config = dict(
    n_layer=11,
    balance_loss=0.00953,
    norm_eps=1e-06,
    tie_embeddings=False,
)
Below are experts of layer 8 (counted from 0) of a mixture-of-experts language model. Rows are named router (the router's row for the expert), down (a neuron's output weights, with its number) and show model dimensions 0-191. Each number is 500 + 25 x the weight over its row's rms, rounded and kept within 0 to 999. Numbers have three digits each.
Before each expert's rows: a language model's description of what the expert responds to. This comes from a sample of Wikipedia text that the model never trained on.

# expert 43
Description: Place words and geography infobox fields, such as River, County, Creek, Avenue, and dashes before Country, State, Province.
router:503509511500491529469494453523492525517481514509462489504550464497484498481487531527485498491523497524492491493483539476489494533472470467502530499548505510472538498491503508512514499528531467497478507482524507460471491519504496524515519512456482477507495482505539525529461520475507524489493496475472496497498504585478483485481467475491495477481509525480499526492489486526511492524538532533492510491522542489512546493443525490547529491510458465484530498462492517436498482526500533496524499446434479489508494504472511540521471498538468450539514508498533499575502453489535509509
down0:529519559519507490526484477493502482508470505513489518544507488518506547463572493525460489472480486543520491474536505507501468474467488560454504524524491497478504492486496533511477436491532523478496465501512505502520446523476489511532506473535474506516517514522512498494483492522516485489473478517489552542479504558540481495497477528499518466529526476504459531493484459433491498509494507486466515490505528507494461509485519509546486513528520514501561472505520485480510484480472533517454508504542456513512483495536475493520499465521499515460494487493490494488549476534503491487
down1:439495513561486532473548514571502456505468512516504498506457487384510452537504510413455537507493488526482508507491527481517548499513501483496520520489487476505480459544525490495489505495472526493496510489488472503519486499513523525491516509505481466486513501516535512487498494509503488483582469511517505513507522485517500504491469503510490497525504482485483478491527515474558523495509519552510526503476494489483457447526504512483517526507494488508517490480544498515517501473505501513507504503513518527522538485489494541468510514462464515476487529522513505492489517497511495473
down2:507518531476490473493521455501501528478483491480483506440500516481498449525472541513481493469471551541551456503459478544510500482479490503498512477509475519490512473409495497510486485480461492496484486498504464510509501486489502509497483510479491494503508485490511490478533514511507502501445555508515499472524547518522502494517516522522535519501489518509532502560516470487490531508513487484495475463453511507456549515491520556504510513521489500532479471531507464504502547453568529487501517479506479514493531514518450502512502515479504533449472523529549500510520473486502478505
down3:435497486483490515551544465483497463482469466477499509489530475464480511485558516503499516492471520533493504521492490510501531484518486526467512499489516528502505505483478503516506491490558523454520470437512511537449496520502507445481468451523512505545481501477531510549516476478506510484530493477531477464472479501477478475510500505487517514501533475480523497506463503495503471484480451524474531475472516469514477494508521540470461479500478567489496507514487526518521467488483499524476480518521517459515526510530508466455540462516507466539485499534538486483497534516480523502
down4:500532489505525520517514512501464475480513533495439471566461481464483498483519514515545518535532484515515566518504510507455517500477513496459464539473503502491515514440518478472484507554498518487509500485502499544511522488474470491520503511513477483495506514506498514505471466498530521517467506505491487486487481452494500550517523528516472477527481501498499470484539515467477491470510497521507520466520509488450500506464498502469500513490488448494495508476500468515502471460472502519447471492499547523463495538494539495538496568510501488514477490486508462514500502475449490425
down5:532532488503483459443552471458522505515547490535472452484495543461474519509490509520502516450508515512527523497491504474531520515486469526525490529519494484534506486514517490515494476449509498541496471507478527480488512507517509469492510534495541472509458480482495492490503473467469514480549494505500524504487473495498450489510554508499512487453462492452507545514464529512515486513466467521521519535524478469509476503443471437510473482473542492470491502520458476482510505492530500467498475512512513482497479556469484515509487493536493479531544497529513500489478543509484498520
down6:511503512542537487504494512521522530535512505522540492510530489488484472520503507512522484505477493503504530499524526554498470468489471478514466516513504494516523533464442531466527535488491539512478514492479476504532502454553514507479490512478493487509506479487553517535508482514470492427492496482482477483463503499524461501535495516454476520496485503466494492521522543492480499480530490477492496482469529473476504514489473474488489549475504481505491573510495475498477524506445558448538516532448494528504487523513533533500507467510475526478547512528536491485482518514474458504
down7:499497496485457524526510486501470498509504513479495529510509533463518494533507495502513499497498476529478526474490490506495457480502507527514523514481531458555491521556515499471511467494468507491488506538479538509509489490493541553511466512435470505479514533489528503508519546472488526471525515513500476534501499514512495472541526521508464479478491484530438505528510444461472515496482483492471528508472490485510477512481510455561464520524470516481487461437527543480530498497511502464479465513522521468499503534466557523521495494481513463520528551516534494519477470470510508492
down8:479495450497503488498513478482494504518518506529507488516484498477556509508464485502481468497485492519506462470499504470506537529476493520539490495450483506515529491518495494489498509519510502483496494494504470511494515492525500522510495487457486482505485456561525479496522513539496491547526495497500521490486515526515548480490546528483471535520558477540446521523508534478562542518470504503490526498481474493533545440498547544501507492465465464508521520525482475540483491473490500458490492494516459506490477535474471455518566496549528508510528550483484500476499528491469491536
down9:488544491510477508475527497524496519532484535526490511494474460499512505509513460535530459516436505480478472487547490483529524481477477485515482509523512484473517432515517486491484488469452489458532535510528507488456517487536500489534479508509509496497518508480529505506554468543514473524481487483538482489508530511510493498488517529553490482522539523497465504519524481478472493494474511484509483495487541465473529493506512513494494554526473484544489530467480530514520505496482520450494491463507473481493482489553471472486507507506495504519450455483536500489489435431530504504
down10:484498518500498472530475452498507512524532489462502506555545503530484511458465490512482497491516470538524550476503503525528498502490489493476517482481553506507455502529486429498511588467508495474479496529519459499522504547506480469540501484520428458482558482494499488471479520509505477509496538522532493494480472480507461483497508495473475494479520514502534510468493538493515507488499508513486481499557520534512502561481537502482554501482507500489526491482504507509492531497505484508486525492501537498441480463539476515482486530461494488510482509495479476512535490512515490528
down11:527480526497459501523483514493541492494539475490498495453486482486469470467453502532519509509535513467495542545517464429544517487498427525490507504530507531515519560506446545484485451522512495555487545493489515534509533486496530493503494517518525469528481503484498502497516498571536500505562498532499509509496488480487506518487501516495514497522457475479498507471492489485490478516511473493518490492483513557488508503484509514499474495502457515476508491459519530530516485512518512549501505518481461449490481512531489525490474531488521509484507498548487498526503518442505488514
down12:479514478532499507516530450500546445519482498527506529523476520403540466497489478491456537435536529511518489500501478512478524493507528512472491479467473489538501450469514480509480498480511450457474451455514527493501430491497491487490492530499520508529516500485500496461537529493509494520511535530536472481484512477500488515494541467480494491501518490515528473485506539541489493486526551518468513496496483531438487487513482474503509515493498504549481481466524483530510479481479489509526464515516527521471521523512483496506488501485498534469467504483475488500500512519496507531
down13:476479504518499514493484446496512465556492520511544486520530526437476483516505498520484439470489467499477465493520517522493477519462502486509448545490503455509477482446501529525510498498502530538487524477503512503531472512473495501500532501468448465493499477494518520494496517548540481523532495467491478503471476541500529540518518546517432501508482514499504521537540469504487556542502458494510515478521485507506465514488494525551514518505503476500514520452514508503471484523517513549536526502479494491528492487499497531464523519470528518516528504514482480531534517511473504480
down14:447497457534502504467451476517519493527508528500506454514492528550517495480530553516518473536550532528500494437547499492510502515482484465485505526490483472527511465495512501510506489508502482469461545535483475431552497497577465451525508477490510525518477496485526470507466474529507461482472506510513496520492454486499514447516532529486510506517496486511519472515531533474516538467482527514481523458522517461498484490487503473500484482494489493505497514456545559504500469524473487502511489505479467478496499504535506479480521530524513494507488521503523496495509511485522513499
down15:494476473477505518482516528526525468475491504508489512505511528402551552506509422483450519554521487472474483531537486515499553475527519544511498524510478513469517487498503489531475494499513491451472514497468508494496462512528514495494493522495537510501517449520459517503532517472523492485559499520510485475489509448486530526517510554502526508495491488490481481511466475500493433520496488475471537489518511485517500522558506484470526501514506545501509516487511519514510496478534516488492503459487483492523502507500480480491511498476507507504500566464488518543507505524489473480
down16:513481493461529521518519483509507451484500501494449516533510467395528506509497530494501490533489477492507492521501526500505477512499479491533517493561498515525503464495535489490511485515478516484464500508477469470495452503543524506513496482481511505500544479494497509514479500489493537490535473475441530473520524541508534555530467485506507479538505535480480526504507522548496547503549513500471488531507509514533494474518518513486512459518523481532504538517547515461503506541510521520473522481489478490494512523499519527523469510520443518474508462519513506537469467538536512515
down17:507522496548545502496526492501483481499527510507499479448563515452519476501504519522500472501485480534551465451479543485542506518534475499530476470462424527503520498480520502488495524480573495518493485518487459503526518496474475473485469526503481460516511512495559482455489466498473493508495480508547499511473482513459478487497517512465520512493540502480533456532545485533494473526545493521472477558510520494483506509480482528481482442448516477508512507463489498490513476508483495507503482503450493502476519487508493498514488498509485487455513520505494493468508521500471517509
down18:520513495494501529502461532490523494519504502532512523496478482409523476477484480491480513551460507505538491473512492537537492556534497446527471498480513504483468500482481519486508497497484540520489519506532521520503493520487508536439473500463529499479496502468468484506446502489492489494523528508510549474500471461528491470468512452472519535494492492465519464505511506486488528530533502496495520504450494494511555531504478494490519521490511527484491500488474475499524484496521479465475501538499496514598478511474506501452489491489504468490480484532468535501516559516495497510
down19:519514499474484476491504511500490512532517523478537495485487477492535492505476488501458489490515494539482484497485532497514550510501531508502492463466486515530508438534501491457513466500527519546523477516508483493556423517521480440492527508454550533532511499512475483463529545460470501495525482497535516507516501506499507504493519548505474517486459488542486532454513499517495528479485536519499481449486475509500480522520470490495470501506501492538471488508513505515515456492530502487471527571470506494540498519475492489530505502553458520514453503517488494480524526538513534477
down20:499519503546525508494456487494462490491480472454483498483511507564511467489464519501544518485497495448502494538504486490471509482506481493541453507506493491499519477527455494494524473457486499496517542484515458474536512522558485498479494525487527513477474474491508475492529512490509516485493499454523508483452515518517479468501517558527488520490497503499561469509481503488557487531445484513490495503503509513532489504514495506499506493496533496547527511505484504527501502450478495543462502462478545490496514516521433562563498525515514538522494529505530500503468512482460509476
down21:463533555494511496454469417465470495470537551500506476484512469422512509496528538485494496466499518523480505501454512493478525553487495505542515470507465506529498460524526535444465515472520472525499452468499504544496493474484484480490495528459501485532498490462475543443504472499506515481501481501506528488485471509483457480545447541509477490493510528492499527508518531489476516521493488507487511465473488497461474505470479491516480491507500523506520486494520482486475473523517489533488496517475519496535502511447495509507507494540484480509479500486511524493529528513495470514
down22:477478504551517484525499505531520493498517458465496539520482487555495502512529485475488507517527462494518510533523475472483496454551481552480521529500517554504487540497464481505540512475478464449521489478478489482489511483483553489557499496523532510473492492525484526531491516539474522498519506501514509537494531477506493529484512479458525535490536478516516513445475526492501505517513499509483527499495515491482491522486506500525483451542528498541551497520475531486521523507488504488481508505558469504519489512486456456471566512521480517483465488513517502465483438519515512506
down23:508485487526495492509529509490513497547497507511490507507493511473494557495496496444524496498446529485504504532479544454526543522486465515530455463476531463510496501499532514524547506512488484516517523467496519485533507501530503552545504517506476498479491501489460494494523501459540511478485515511478461479527554522516453491506484520530471501476503506467485495495524489460455482478500509464524503507498486495563443513500491548526536549472507514531513494485572467526501482511499499527499541492491505495514509472487447504503525482511545521484462487517520473514494489517453530524
down24:523466508501477552488491473491465515472508506525505540498491495491488490509505480482478488500476488488524528546493502512519515525475508518486514548507528503474450551477500478499504513523517550489451504507429515558494517461536499474486485494514505462492513446542488479508485469474473490492499517486504502493482471526511534472520537503453421490495524488468514512485528508491438503512491505519524518478490503481488495463530521463480487527523490499490525510517467476500467508478481491526525487484531533498559438498530527493502509504502499469556505490474560525517495480462471532493
down25:509530467509521509474482483450494504477514497502451521467499490549503437506489498497545498535543488477521505487530542485519500474475536509514544526517525426515522534496509499498531484479503523517484523483523483519508488478504469510492445523491444504525516503508514486474472477534469471500462517489520502485480536499527535507544521569512533458516527542494507468532499503533484507537522483509523477488449488455503510482497521495483506539501508507518451529482485540509502471526489517448522514498483508482461477481501516529466494507487451490519529521480497461499485537506500507469
down26:495473497496493483484479484504495506435547493485534521446464488467504476514494491522494464498499499440516494548536531495482510533485465477498458505499480481514484503519539510511507495537469469488511519512498445517493487476481532490505493499473550534538472541478479498498532469535497505524530506511467525519524518468536519525500485486499479559465510508504505497414501537503503493543516512517481496490478513526481459491506519533487476501496494475531518498527506529495447456510541460491522506571479515527487473471496476485515489535503470511487511483501511481545508526493481549507
down27:519501516503451514531514492492447534503528479465526506487510465520468505487534492505524448535479461534528490530525436540505525512521482495524479544501515539503490535536539486484527487495530498558494481504520513464509474484514490529472516502525519526497496481483508473508476510457492530560481517520512469523511510545504513464479521450481496521499463492548530531535532522492496499483491490523517502520520543475528493503523512514492533529532524492522520486421517497520499531490478451519484532461542473514486479486506478497499510512513488534522474515516470482467478541499486506513
down28:507519469476495510499528474465482482501486505451522471527524512412510501495461479495476499512542494505466506495525483495476513482477490474527496510484498514498487440545516493479499525484529469477499556484503512541496547538490501504516481483518526480496473522552517502477568506533493495467573467475493526507536523535502500516505469487512435464479478503533495494464440463481512491498512486453473537525481486560478494497506510498480497508478480498477459498473486476517497505491502518502510511531500516495466480468503543498473462482476472455497488508501485488503502529478512542503
down29:496488493484548531515502497444475493501443533514509487516512530502512510497526520464510489475479512517527483520512480469450543506435517531521488517524494525449490540472486509486511430496505474451505491458507498493540492484480486470463516438514476483518485479529498476449490477489508501431482536505515489490495473518505506497531563525509503507508524515491501452513465479481446523445513483497464471513479526496459486478477483537496480518511524481464519528502483465483494470522489507535502477491533510526524479494502489519485500492492513528473507500537477513514473492467469519474
down30:506530500497515508503469462525467473517528440498477490528486484415505506517543527484497454512524538472479493479518528514529489493524413500525518486447498515481490459489508501545453509512475474502475508500503521507510514480457501504486501490431518475467455456467495505474483498519496490513498484536490529525502487514476452486509482487487525488468487448496496516515512426475517461515556527478481484503515499490506527506474471512508527480548519490510477458482535472478513518500503490479534517492515475519524531521518485519503498507505509477527511499471472540514511492483488526493
down31:553464511479488490475518493507517450479527526447510518517476504585484471467468496528501486496542458476479480486491503483522491473490482477493465543470525500518470502513555478481473505537503520504491518476490484517492469498523548434470471516471484520509488524470509506475529477488465500492486508507473492500498532499478563508496497511509519514544460500531540503561467500522498514528509505504491525486518507526472484505503519472483530465504503483499480478536495475507480502528507456556480513491498516529519454526486539463520520537492488521472523506493443469496512493491525461487
down32:465514500488516474496526530527519537535513506493515503545483491499481519510490484543504488508486482492479539562562446517491503484495510453478530478487476464483460501500481487431513483499501527520493483483482470485480508490490520497481505500501500513536499528478471498425524475525571452519516523442544515556498487497485541541525455497467505502541514499504471492535506498511505440487506512498511518501496465532485461508500509531524514517512511521535501497501535491521510492521515491465539553495502481521497492507487524445523481494495536501512524496503519484488509463463517480538
down33:455460544528527474514496501477486468513464490549528518510454493527474460530481523471508495459513491524502473497478480490485558517514497432513493513499478519508470489526496462515497544525485505488503528513505504512486534489495509483531527488486503480493460485490495497517454451520492494540503501534542536472486492514511513531439467520521498525525471473486527489495496525510496472532497523494483475545519507458509544461480554497492535475489483470505529537518477491453454425501510487518505489455497452528494532522494532511507512484496505502455494477500493491536503497467504482493
down34:458463499489468480496477465553559496464514485522454518503499497528528501461499531499516501480523511469449531457464480497488490466484475486472508516522537479526566461490507501506492502492513501499479525505512502527521510477509466516530515504480473482462526509523519518511467497506495492515511511470536530495484554500522487490482483498497535424491518475488522525513484483482499526529534511503525511554489500493514543519477504508527487483495530487494485505492463531477555514476504466471443471477503478477455498496493506531510471502467489463556488513541523498516548478500545538525
down35:526503536501583488509534492513520482500501477491483500492479518501501490521510474502435534524476508470547494517497483493503492528505512492453493510487469475490461458468476493507495521516516516471526516519526506475526511491501510512488513481523522499476470468477494547490523524492535509524411501543492532470486453505453494513488493454497506472495532473505487468481476530501515460506480499467455513498489457506519458476512458500464519466486527445517502504571487525534453490531504500485507527514536499510540522522529528512500513485548506532486527515495478531513516514524473496506
down36:499525520463517503491501497482473489513467495531471501502571467424497478469533468471501498506485526522493509490533495459501488431511477542527531475510517510520526496519497472476487493518483511523500522486487484431501506528504505501506485470492516467497522504528511501508482508545449511506523478445447533518543505509513507487517482488539534500480532477509489503471461492531513464488543495469501519563517555516503524457488505515446481474507525487525520499468523497498518502522515485497533521506454473519515505471569503521498505488487474527504513485525515484520519461498527494531
down37:503500523470477515488500502547494451488500509477501536485497523502504493475531493510536485460538502502476481463535507514462491487540506510526491481547518506537547551516460478485490498517488472490497546490510603493471500514550463501491493505452514500516509500505474492500490521490515556481470511477443505491528556493481513523516513491504527557487498524519544467537487495528488486469530470486514505514465490528472532478477516495537481529519496547518479513497539491549497520495481536510488485491493478513476494507503509536509518519550511499483492488529497515466471499551535524513
down38:550510498498459462488505453536508511485515521509497476515533483470509509515514480485517464483508513503532490514485476487577505546523507493525515495481504518452538494473490500553509477497477551464524531477540448479516497442507503528497517462479497474565523523556523544482507516497528523489497479523505510491488522462528513470516461496536491515522506499494463479510467449536504502450485483512563476506501478478512508490499526520540462489502486473500516480506495491502489513543482494489546465511482505480501495514519514517538545515509520512469540454507483487493529503488487466490
down39:444517504549513499536501520501516537503522513508541522527486472526526452488512500436532472499501492520493482476477544482493565495521532462489491537521530501506504497545484547503503496493484505518514490503503483495478516501552547506550483540522498500517454500487450482493511503525472499519542530531471456507507493515485503489452527476507540498438491503526486504479517504539484488485487501516475512461514507485482447512516488515545522510504486524496540471528458536514500486492519479499506535526527510483521460486513522483483506466489486506491435437494496490481513536504486539489
down40:485528508468461497489463519480519498501457442483473499541527495490532487467506499484505489498507535530488493489475546527482571502481534524535536434472479496501546514478497508495486503520488497465484502481507460489449528475533520502516524508477524506514508513504530529448491529527515514489531501502520518531489481519528448549517523499531532488480553489500500494495510530505479496485524503481535477511473524522493471466462504525464491484557473490497541497487512473454524459479446485488520504517462500513506515497491525510450495480473461536490479492501509492517528515456526537486
down41:493478501513504482495514505494547513538495533471470475487494496547495485509478506480497501535532474451512496541481503531476486524546512543462501499482489497506530523495478519518500524558458508523509498485518509466565544510527497493486434518509491523458487519495476509503479514512547484488467451504522508473480500489498473443485488471534525455525471445457528500539500545470492462473487519445507469500519512504486493510486523501541506519457517549528489514509478506511502527484471486524489511512487462515451526480541523466504499497495505521481497445522488526486506480479516475478
down42:479528499515480488498495473465489537536509495533443472415498515503505500528530469497497509510520504478481480535494465512477500481455548504504504463515484489472519494480512536486485521528457517507502487494517482512501532460496491490479518498502507481549492501516523470516573469509457468508468491507518500466541553497521495443510464506476480526476482485461514471512518497556531463497478475505484507504488504493467463507506542518495520520468462492496480521513484461512555481486499535481536524482482525485500526524544509469512509490477521458489474549527516544509462503508510495474
down43:471499504487451463477501514499478464517493516522470514501503517464484490499493522522454491487551496500519507497477495511479529451501517534525487497480513452546506573511502554510438454520491512539480480501464549498503507473471517484489514483521527476513524516489519486508523528510483452493552506460464503493477500454491524519466499516505472477483488508502497488479502496502490473485514462444520494513510469557502526483520534488523481512522478526539529507484539564553502474468524499488484516523503509500534468470492461486532531459509469463494504534481494522493506504518473474485
down44:471533481535483522492509526497490490509506460475494508494517528537497493490447469483482524518464502512508539438498458506470534487506521509534502535487484480471464475484542496524504527480522504515506484512485511490524496506498544462482474474493518506496506465510483495493494509542484490485512481482429476499497483484488489535479512489499467554504515541524546501510491494488509521461505501487543482477490450513486479482513524455518511480527482510474489508526467472485464501434531454504443484537540453477519497472428492505537537502468510496527445521507512507470513520482519467512
down45:487510509534499495527497518471551494514489502518522519524485546492497497498512499477506540525517487507470492510477516531512494492469487502464555523523545457522531506494486507499546505493507537503466470528478456483487500511484485470500556515534500509496501533501501468473480495533475473513479523517519549523525468435462476531472524495481501484500523509490462498478515523543463513504466491463465499481512489473523501525506504463501482497501525548472524474465470536496495509505499567474464451504521587484530512507478534518486539473485528492520509467505514461502512468491470466483
down46:484513494516503488488493548515538486498511498512449500452491505544483525510517479511499520530496489494498468483503502498472537441478503509490477536506540482490493542498489508524516479471485502516496456548491504481530480492509484462523470482538494540475544433454500506502530458474489453493516481461480533483497564519523510485474531508491513530534477525528465480491532448534459487501457512506516479488483486500471509472513509515486480527550503517532515487509484521502477495552515521473465494486505456488463529509533504472501510490490521507535448474498520465453543487502520535491
down47:480518508489506488457484510531515479474479490461529492497466526478498512479490458488478507536478509479487523512506457488443512534492500486476494533511483476551457509502493528505509507509560493486467496525552489508515500495485461536489511516567491513484526473565543527512515456431508485521508529484489499491508520487463507522483477503484481490508446529487462506558516511537477522503508500511492503535494480485504510495472486508468523486542554531551487485529465527489483498483539518492491508492499524466533486509512533505514530496455495518480480449512454509464486482496548507510
down48:503504534482514467524486499499522556490460507485492455482484459479516539508507492485510521476470484502464542490498501485507477495502540517485525540473550489533487455495498529461501490503492486536499461497506490514560506523464502544495501487493547503483503483513532489502498520482456472520550465478514506488495500483501437483507479476493481523472526489509520546490481490485523554518520514489530495507459492485545482527517521543513464517483521506481519501501463504508554498496522495502485473548511514513502487521452492481512428467471461466532431512499501477524531482507493515460
down49:507511491483519507507489464525490496507508502510480476525471500508510485479475502501491473526535515485484466526477527503451566521472500513499503549528528518447504503499489539491507488485510475498506489518498486516515488465505503531559500483469486547498528474473466540513516494504492502469480526520527489467523497525495489520470516483512522501476491491482484511490512488507536481504558529479499485518527479509477578519486499512433520463491513500456505544524469561471499499501452504508508490481530488515526536511490617491491462510502482483512472470500500457500497470509547512476
down50:426497453483476459489510517499478528523508515507500503535458516501522489460500495545469484490475483465498507497505545503462481545497431497515504501499498480479500512473503500547544468515508506464514517531500506466498482497518482522468529502506473534522504521523523527531497503516510470465431547476485512450480506507475489469534510494509473539552472487484507523531500532531524481551528515543558468487509478515478525507481503483536468515476489481510499513496503550507500514461503499496536530488520494523522463509511535498514533483505468507495488523506526504461516512521472495443
down51:527483497482465448479469489496478487500493486509521459485533478439547464491514479509462466438497513514508474490526486521466493467505498513521490519458471542528498464463472483443475466500489515537469523541504537540519441499480490476517506484497531522526495501505485531470489516492480509459549507500480460523504491524503523470488509513499489525510477459485530507506515515485479524540515525484504525479475498496445454509513468488523468496493553483475439482458498462524476487470518511556467513490499510462516472488516471491509509505470481493482468487488508480485499482529525486494
down52:493544495506510482515511503570498449509520485472490473540543492507484490486497522513472486507538442502495493499480471481508506502499477509489534487566525493519487539538480534485503468520480473483508536473499531540518490519502498481431505507525449505504484490491495494522495510524505517518487475524506516488522468490523507478519518485465533501545458484496477500516521481516479512522504499505552461491534502537528501508503556518544477484473466516484514532541477521507510477504542499497460491493497485449518497503472505505491469503490549468518511525538472507481524476406536472510
down53:494488489523522465486551484488466492526466512510516497549507457490550532523495480499518582480497476518481481504494531452539470519510558480474498552413507469494517499550496447504534511512441531490544480484484478480522520545437464486546473488480503543508487496499517482512504494499545475538467487485521502495495517516494506482515508520503481502520488503512489507543544485516553510511468513522494502495498515514497496517540493501510509513490483458496483518458483496464534504505501507504504519508500508494498477488472532472486531510532509542493505516492512475480476539503505479468
down54:537528493515517515531495502466489524492501535492491495484484468572466548463542518489521506530501507503520500488473519491512496486513521525510474525517473461560491488496503471491547495497518517475460461532532471479468505522484476491502438482499430544507515495474481503519521507493508504496507501536537498515477478471496508543510523466466553485462511531476494492518521509466520455512493528503466543472550506525534476529505461459463517514516485485549509488487481496499501504537562529490512477468524521486525465478492506487496517472524469497499468491489470503501455494511530477495
down55:537503538482538479515526544468545485455510443521518455481459431521493506527516488496500510491501510523542474480515473529479502470544487497500514503541492536528482482517516508489495509482552545511517510483491477522542477508526509482464509530531523474461557511505480491540476493511477507525488454509549470523525488493515463527535465491478490474461537512481545468503510538469534506504519515481527505513464527519510527517467506550455477498464525482487498494495519479509501490455515471469487487507534495490530501484546504529510515458495482524506505487483502496517508511491459491506
down56:509548499531440533507499503524556528513542522510521526504502495428559495484531524510504498510491456469469485529447509528544524515477537495497468492495478466483519460453501478488499499519509504500528500477507460512461488479505511493482487500461500494521531498539483498486524471470493494521555489490480500459460463500485508446510502484522483504495502493524489516473513486521489488472480518501483489539513465453515464477496485493471529527479491501519524509542492464479511493522481482552504500548463468521463536516511505516507496550487531502506470465493498476471540498514495459541
down57:560467486493490508547502505537533496529467484452483509471503510375491487492492478536501500508511435517492464525531473491516498466488483498513505492524516513526496519508484510499479482478509502518506499464457496521491514493505522494490457533542487471495501511467525548522488472540491518490551477477467486518459532498464513512495500484450508493514498518492449492472513477510488490458464490464516503521479499521495507510470531507522464507539497516510494487452519494486497538486480520477545481497496470481457516531478484523504450449472494481491531499486495510502504516511498483545
down58:522514524555476494533465510497496497498465513485501535483503481471496509533513478505546467498541462506537461524473531532501495467482525521446498438520535491512517552496483524508534533464524493495492529475519505536444530565500534443497461515506449536505467470492518454522475502473494491501542486484493483500497500516501473488517495476471510488502472520536499525513452482482498495442477517495557483470532462462482514505508519550542517476524510523510489522476491511498496494486503499480530501490509485492487527499490435529487492527476534485510506484482504518491494478490511480496
down59:502483505513509504496453500492487554501514480493487505481514554466521492498509534490540504557517508534424493532449519498509528493511496547543498495528529472520511511548478558513484461528485499490501487504463514492501480514519504515520492486483482515534504496445479484476509497456495524506498446455485538477506505487474515505525522454492489493452516509522516474493529478494446488511498490507561516456514519505509492510513525503492515482498487513449542491474512489496531500456499481524554487467515479543526517482486491515499472475468522489532476470545534524467473473512534487521
down60:454516521508523519539519520514482516470549467514478473502492485439498514482475463504432499491490534505510501484454491495531537510501506530522549496485547509508488428526514462527505528462500511466439501545514491481468486460515513520506526520482509518546516510459508517515517471509488486505459490464470510503502487496461466500499462503515523498500497474507535523484483510495487464505492485522474525489519497530523502472533572529481501505507510486502466486544499514504481515491467487542507479488506528519553489546493501512514506493517472502554481507540477477554512483474539512492
down61:560530511519502499504516471524456475484508561479502511513506521488476527491504519496491485524480502505448493490509490466458462487497492533548498506511477477554505507540508514472437503500469511525531465540498521462526527494532517502494502492491461478459497503506513524438470467493489484483537502525486507485524496489506473512464513479527496507474481465494523480539497485522513532479506473452523508515479544469525506518556442497501510514507504492496547576485520484468466491528489519470495484451466507551505477464470498528527498517508489522514479485497464504519512469497493501532
down62:479507505516492491505477556526484488478530481502481508484495506455503484522492499531520481449542519549474509503549504505497488500525570452481520468463454512480473455516449515492486552494479516518475485473504515560489496475525504495458467519533522513504465535524437506507515496492495534502530516540536481527482443487507508512488485524470512523535509503477506470521478504466482464514485467499482497514444494517439486486502536528494537507473512443511479473506508497553516494473507472500516512518490534488526473521497531485482454521475508504503500532504495513509502484520487507472
down63:524478512549509511455463457509484508504516494495547490530545535482531497495487505494467472444486483507518515529514525497496546498517505491521468515474537524565517494506502502492492475497468467477510472507499525521503499506465530519465492532505443494444489486490483528537491495468508494505478495489506538496494501499497545524534509511526427479510505531460509562550449491512467482507492520515533467505544491484464526495513503462524513510494525461511474502482487526492494485500516487496515526480458481493521520449486510452510481488487463534519474499486500529517490467462471525450
down64:497549482476531482474486506514514480483511525448530518461453503525511516508453469450525519501491503453518482544523505523499483498567498512513480483473488496494479496491551495509477498506493474554473442503489468494522466517516483502475491525502547520507506542518519512524537492518508551492486451494495466511503533473539530530539520511556543500565525523506490485487497469438499482483497496489504488500469489491499472466542512488470484526492497473528482482491530491472503505540505466510501504548476518496487508509490514502455548516521457500484524539485512507508528485488480479473
down65:498506491457472540504498494533484500500491501481524509481481496533531489508542534522507480479491497512544482524467521502478503485482474473466473535513521595535463521487507532489473527462491498505535544514523541512459512492529503516460534495503510483534513490493487467509489522578487497491527477540467486496471523492486491503504473509542442489538524491564508486465505504478471486544460512482449496447510474522521470460495485516524511502522530509498497477528474535496500530531498517488484484506514484539513494477473485504485550540480498481498519512489484476533532503511528496484
down66:522545531454502514511509483482498499532466519540430492458452518510471518483489487498494467484497469448520485478477476456525506471518468489495493487471538515495489444535543538488488494519453506524537531494498525491474464476449510510470548529529509487486487561487505541521537525491452508468480510517475495477512491487527498469505495532485483485499487507540491505501499528491511501527492544549510469478464481547462480506525536478484484510503510501493506505539503510513496507457479534513452457515521527500490524540509490468509530520526496504519498540488514521503471519504524514481
down67:531524494485488500489508493518524470475522517512435522547536517390499474494523553524475460489503498527512515507489496533506476469480478540529501482482460557465541452453509466466506474504488505512507534509500501528545480518518508509526490519474490485505506470467494529502534495487568512510480495453470494510491535537436481497480488503525525503474528504451536518515494505482504486545511491520517503502483491490478478477489499477493518513496503489547507495509526492503506479511478489516499509508538499511521507499493464522512478535518469531465467491495492522501466485520547454493
down68:513522481525508494521517495453487508510487534463501497539525486511484541513520550469484524515485502506484499460516506531497495492497459494522502487502515507482419495517528443495530557536486533528502504513482487493487484457504514477526504503531473453510497528525483480504514486499475525483465500514470512457455502454521446477474501477501474458509509428501539514522488490453464473485511445499505471477507551504493498457481505489521528512505498510439478532484492506507505493490450542537500510471522486543545452496507517538509465496516499532504515494492497499531499483509490509520
down69:526459539511545540491515459478517476480486490530491481481468530514478508512479553513491497500478495470489501492511535501468519547487514517492497497532515501508500474482533528492478492535489496482521485507550476487519502497518516517496487545500472450465532497475536484522484501523511504492458479507529515510535504567524495424527463485531455497480513492447499522515435474509525500539518509492510522533499472519470560485500491511495512474524468502474555505492492479501485471557473512498514494445508503468522487490506513482561491502534536504498518496484471494549524527515505502504
down70:548452479494491530520476485506520530521521525512492486470491514503472475526526439543546480501500570486493471505443500547509536525499509500506505470489506497500474523513499496509534510491471517450469463501462515460498498539537512503519479521557507527479496488492508479503529520478518495457505526482528476523487552496485501518475524518468465491515486513503514491519460474476480494541481494484531531525500498518479491517464503497462487505510508533515442513521522534526526484508507530508533487487438490501459546491508450505466529474487535461515509482514491511457490451529512492506
down71:438475483497480494498542506545519513474508497511463488482457511551452510529526502497523480480539517539503509470483500493509516508508547465502494516559476514535508493501507484450453513507496466518484507489478501512465544524544535537539519539548483573511526479527490495531484536496467500458490534467494521500498500507492543527468524504490528491459497483500517477510500502527467502487518497472491497501494479484465499487479539548485517483517518471514519522519517496473486522509512526464479509521539503482537497544523487516507518467468453495489479464487555529511511509491532487464
down72:488445504496529508539523543527472518504489513542459497531495466531486504509546487511509497499498484510466459513518497494500528548533516452482511446494490533529480502442517450495526568495517512501516535495499471519471535506504528504514507516548517471490469492499504492499565497506520495526498515493471541512475555481468468495513472536493491501462485489478545518483481526503518501477458537508498454486501499532509453505541516507484489544500496461531512487525462518531474499538514456492531503521493547518522444500486493480526470476470499527508484487498489498513477496478486488504